python train.py --n_layer=8 --d_model=192 --n_experts=32 --experts_per_token=2 --d_expert=64 --d_shared_expert=128 --activation="swiglu" --moe_layers=[0, 2, 4, 6] --router_score="softmax" --normalize_top_k=true --routed_scale=1.0 --balance_loss=0.00201 --balance_bias=false --router_logit_norm=1.0 --router_bias=true --init_std_router=0.0125 --lr_router=0.00106 --n_head=6 --n_kv_head=2 --head_dim=32 --vocab_size=8192 --norm="rmsnorm" --norm_place="pre" --norm_eps=1e-06 --positions="rope" --rope_base=14700.0 --rope_fraction=1.0 --qk_norm=false --attn_scale=0.177 --tie_embeddings=true --parallel_block=false --init="uniform" --init_std_qkv=0.0306 --init_std_o=0.0 --init_std_up=0.0306 --init_std_down=0.0 --optimizer="adam_variant" --lr=0.00144 --beta1=0.9 --beta2=0.98 --weight_decay=0.094 --lr_head=0.00668 --grad_clip=0.5 --warmup_steps=283 --schedule="wsd" --decay_fraction=0.851 --decay_shape="linear" --final_lr_fraction=0.05 --batch_tokens=65536 --seq_len=1024 --doc_mask=false --train_tokens=439300000 --steps=6704 --dataset="wikipedia_en"
Below are experts of layer 2 (counted from 0) of a mixture-of-experts language model. Rows are named gate (a neuron's input weights, with its number), up (a neuron's input weights, with its number), down (a neuron's output weights, with its number) and show model dimensions 0-191. Each number is 128 + 32 x the weight over its row's rms, rounded and kept within 0 to 255. Numbers have three digits each.
Before each expert's rows: "gets" lists some tokens that make up at least twice as much of what it gets as of all text. This comes from a sample of Wikipedia text that the model never trained on. Tokens count by the router's weight.

# expert 12
gets: " for", " as", "=", "ci", " used", " about"
gate5:054144152152148128159140114077103149077097062122109147129145087137169116152098210113108094115152176113098099128042094143124143099136122118127204172148208121163101126174135101075167107144124121099136090114189090152068153094146135164167127099189075103143149103138148136121144096055086122108065134103179107104137151108063069167158106127158154139127108111127169126146098131122105106133085103120126146115183161136135146093145151040135137167078075149186148149129109186171099130167145085124151104158169114096092125128111149089103133108178093080120150161134126110130172149107135105145
up5:177151096140138164109108137141131100098105102161161125095202086107121190114081109125091149161090060153091153123142135146133149144133109171114097118118147126097123137093109103150141142110140140139115087151090160167073132123221131075187102183113145087151135138060120114086092125103048107133168117108100117151115092103076137107082158168125065104091083116144129101090174126131105064128087192122186120139096152149150132211082116161155113122126117087157113144120142123130137118102065150130116132188125118096129112143078109150110085188129035134095168079147136109197134114117102110064
down5:138143118159118170094144189164175166088204107146146114123114107051132146117113088120134195199158182128129163156192073160143119112131139187123090097109119087083163117083134157107129111094116122124122113130170116122139209116092173136111109158115070075177127122169113090125159153109118102104130135129127129166109154129155114127139154106107139130115138168146102130120169131120050040163118106024105110111160143127147111045129130158174119113096142112103088120165076139078110138122176078132085136097101149177082158091164138155104144102155074125160166098075112073154124121125099106109

# expert 3
gets: "a", "k", "N", "ion", "o", "W"
gate3:146115089054071068183184100104095142135136131099206174169080070097145088078106078130137118111073145144144102148173080163196122097117100131145173140093134105123128118131099136145144117140164121099123116140154078063125130138087188164113148067156110164128117116116113110084096064114139156119120139119123085168081140129115135098127135067112181090134128144086096121118134159117123158097118133138155138128137141149132110087155132108087140098185143161176171160134078165129067118148183184076102136171152124151120051108077112132111137149161126113097095094169121114081066123164213136161
up3:149161140198069147115098144108176116100172150169136108142143143139126117148109162103163148190158148086147136162143157086135109126076121123165065125126066097090198121143145164152126150097174152080161100114092188174078136125140091116147181124166140167140054149141170076147133144129188130193161134067098115087131131086087114130127154121109112125145120071165202175136115145139168111169141137162098107154139106099146119192136127093109159117126082119118114121155106119211143175052126132119113137096140185134160161138166121137139132089118142096127215112164146115093180168156184159096
down3:157106092106156108162124109129111085155183116086139158114102143136185168082116074106128148102118201141157167129114175101116139120165133142068182139132135109123158122144186158145203129150170126023113098139144195154157102101089161104101104108147139156142184117136125132121148149119122124148118118096097137161097153108168117184090139144151185164168098125105082140119182146134110135140103126108148144135071119165122066138097068072161158134113144128091144151105102159074139149105100198209139086116174103115136159073137089131181086186120183113142145083141069142048138146134160152126

# expert 23
gets: " by", " had", "is", "ist", " University", "ian"
gate2:156110162132081115127108143153156084131170155145118143092196104163099120112142112125130167081179092119070122104112093127118134162116102118128175199117173147156092192122110099122103088077161136089078144132133135189108108121172104097136154103097120056173151135148175139086071150121141154139136138165164082126097109087129085093129120130107122065125112136178128132169134144051122108126133166148170169199157158129115140187158102119129133161181154123049192131141176182117121105163143147124164131102163190180071169112127153133093179103046151159094139079149096140150135120156114183142
up2:096144155085123161126140094125081091131107153170170169068061100042109144101157137096104143184108096119112077128117080133123113114137152152110085115138111125139106098186088165191162155146101116143149060099166065124116143065122120232107094076170131113110080126110074177142173099144081180098135153044118108090162130113123121120105125133087134191142163126046118134135179133107109146137125113160094141116101160130166097122131132099130108134163135149145110102109110156169110163130125115116171084114160079157168135089148169076102117145156110148122098169113135131130206176118118089176
down2:137137135132071174137078150083135119055124112135112151138162159109086137085153111196146101179128112150143119121072119121090071138080131123139133113099126140144108122063087098110108135152158136124154095099141092150120136093126145152139036182100181162162160150143124146163143126106093134128158178121094157060108175138155124162137093185199082145130148102143091111150153137115103136177130086139117101180106185049110094141099110112148136150160140118129109113129102134146062138040144109156129069144062141075124093178097084166156148121134123108077174136155057188117137103096093151188

# expert 24
gets: " was", "n", " =", "us", " were", "en"
gate6:115129117059165106110109089170160164182084143139128132138144135189120125160100088164133164139198125114187130105142112112146111067077098099161145163159140099159104166093150124169100141105060132144116126158120108136078109107111071117107192118080103115075157115112144139158109099115172133113114120084129084123118073112115141139088093095143124142145151173073074100179071107131129153104128152197119193070151114166158126173133121205172092138147158148154168128180122094168119106135181189162165156132143149117175132116064136072102174180120165107178130126143127148054152124110083118153
up6:137124175196127099105045159117172122139109111076127141133153186163121106088108125093137111124171086135100132186196132131113121149203180089155136129098089132151094113145135100087178134128085118114139149138118155168055128117211106164148131117144165102132162115109184155116094160134092108047148150193128141090140194171129108114137180107121124131091130134179108115085139127133158135119181089181150126111140116095107149127119141084140159124158057106087151063100193135145165139146074111117101117054058104117173094137136165118124154141061081139105133158125094137160125158145142091161
down6:155135132152149108137154124153153161104175108131128140146132130121139085153123129103191102085119101145075054096076172149149161130122071172112140104124110136151182146098110150078101153216226128141103109133123103143154158116099116141148091168121135111129030109080109082090161103123125072124090063086154066086165109112129180124080142155100160147165166127086084135178121107081120163125151138059096124154129172097131123148092113112165111147126130112156122189115151129152167127134159086130102163110166127091124192141114125146192170125130117172145137182161200152083124123155068110168

# expert 8
gets: "\n", " his", " first", " her", " other", " two"
gate7:139199193140130130176128199123129130137090112167127126157116109079157179122201152093128131141142140128147143137171115137151105167105145134128150108093090126188058140179156142092115068139066122145093167127139143126083108143098139166139181119132139175123151105113107089093116146116126162152089146166099144097146130096152161061126106132164159145119127132142114075118153141175169164151142155174152177090118105109108147190123133145092146099010122165098131138089096153096116116055097072160097084102136114124114070139140092099111128096081193170076090158194116101166117127159148063118
up7:133139149206191101151118121161093103159100128141145095151130152105136090181097082079148135173127092131144148124108131118102096157131132144138097162158127158121142155139215135140157096100100125159128156069161135065107082165093152155153140082060162126102124108058139158212144090105120150158158180160073117067112176135132104176098119119105122139139109150125080098169051103127148134110162127097163127113172093131122110131155136101132126152096190160127140078135111198070131094161136101129096152093156084140152128161153100090188197081085149176155128157153135043164113132116164101139
down7:117131124147126133140078167123167108158159158121116057128108107110177137113071123169140160141139134146090101106082119126186190118136121159112131124124158151099153180151136137138129094171107113182104182090130168100117112199118180154176113073067140209172080108119158087113124168123129071134141145140187122088121103156122090141196129096113192104126140174170088186200202155151132167089127137137125099222147138123124146136094115173140166136138152123118153137135135126112093092137108054147155119100158127168112093131098153163131147096145085129179114101151076131140086202080098097142

# expert 15
gets: " the", "=", "d", " The", "The", " an"
gate7:136131057064158087139122096186169138062166183157171119124096120153089142165154086097092167091137154154136111127130065112152111126180097164141125167182135195154133105156141100125106157084141143132103112107112128135094071092137126140188159130117107061094135094087140118092163105145161060165125116085070089117205166132139142163176067140148142081154097109136121102114106152065122136152085146127068124087131121165169105154114107120118199168108139137167143120167144163162102061096141083076099205152170137124123070128146100135157108160101137147078118110137133107108075121127134128099
up7:165105094080068155076134069180136150194110095071120144137171082198079121158161121216127117154160160122108116160114099150037100157141162174142144121084106132082115099118094160137148176147102103153124089132139123136191160111077139165115143128095171176121114107154101161195145096115093162096123117039101124137109122142137160116091064082123162178128130075084126164123092117173138103116145128138147132137121125103144141107123187152138151166163082114121128104125134130133127106186170137182134130140142123148145152209068094143098131160117101043153131170167135114104145143088137124095
down7:116070125162116146191184156143164158077151124162127115181123094128115147128152131145148161149134081055131109146106130083148141160174165196112073090114135169107161152109138210108141107128149072080185097126138187109104160085144070139106110182114201078112087142156149100156127099131161146094106128156088139115173139103168104112129092131140152139132100121135155152091111093145127081131131170149153140101132095165043117149136158200132148141131124130123119135178076142188140118094122157133189138113102100151128104096116196087160184109158087029185148129151169134144146120140111080137

# expert 13
gets: ")", " (", " at", " |", "na", " /"
gate8:146119145139141100119098159154146150134110127115183100158069148110118162171134095130081186079135039120148100196193085156140190139123129178127080150019032082188114160150151127128157126111086199116123124122154103176167107176095127170125119130143123101126149108098087144146058125119130100103145218123095150089111126109102086116142108100139140113133097144159153065165109172131160114130095146121193143098149108134135118167095148177085136116064107088178112133188148095111141119143096105106177132118150140175165112171135113141129139114128086120094100125116158144135111162118092091096
up8:109153206079149132109166097156103126123154141171132137146122073050107113156155123083133123171117152083143089111101141081129203122164099135049127150143160201109142153095148185089157130102121177133126089117097129140113103105162136118160138128158173143064124142122133088146128137144091173063136117127122122028149045132146050107136206158110115134105199085119162068140121151122147143121151161127102120174123119157117141128193109154134157127131133163118129082184131102184120122093120100138118113119117139137112172125149118107126090141105100171052176133130132176132132171160058174114
down8:143140060120169128095086085132135159106115129121201091139154122115133054136165125089121132139095173157136136173057130128074199171126122130180050150118136065123112138091137101119149110133139128100123133141130120137121125133116141116140116118148068057074197176127107187129158101160168077129157137138078121103084173169058109187077112097176116183104137078158189134092124111125155169132107113169187161071146110147065158137120120148109149167127149074170179145132116134109108156138172136068104121124116151147156114161140138120114121133122115122126157126110171088137133192202146182161

# expert 18
gets: "\n\n", ":", "da", "du", "imi", "ib"
gate6:113159160100147050098056193152107158147150143140106098141066160105068114124145134108124152136126025108101114120136117093155188119123136152080129145104100172107099095092109125118163090151090138095157152147112125153142134150142151089128152089114175087143120101127104162153086083156151135121153198178120143181101099138142159118133175124116187117069103125084171116172145128147166126161124189114131140098148114081164116164135105139193188171114121137149122102141141077110225088135097151141102117091174113132064147069111126126168114164104156081125201159078090154126122150073126155140
up6:140088156140121159097175138132146115151140077155151147098152121108141149090122128159079116112101170125206146089097072208098067140154095125151153118104167103142170116110101152149117184144180108138140131150175154141125163184184124114122125145156103158133172130146192054155110146113107139130108058095193105102170136104121145093108137140128167181197152097160071160110160097144134078109138106161144130099154188187080158080137137083113135110129132133114098097117157163078047115175164097159133100146176172095149091168120077157062158116142092163146084142135161080113117087147124155131
down6:140198130194122110117100120122137091141074179173067122168072157158196125128123176077117138135141131132086094054073162136160052109115109092135149137143128139133153071104099100103095087142124151144157131216155134142142129165119143071093187111157133116111078124112141138125118117119130122135090079160141109126168169117069134096107133146135147174159112146160115127183101136122176057125090139165137102137139163109124131077152139150180126070110112094133086115144147109127089194145117123114169117085154146123110110130129033149127117145145043189085121175066106101117128168182154127155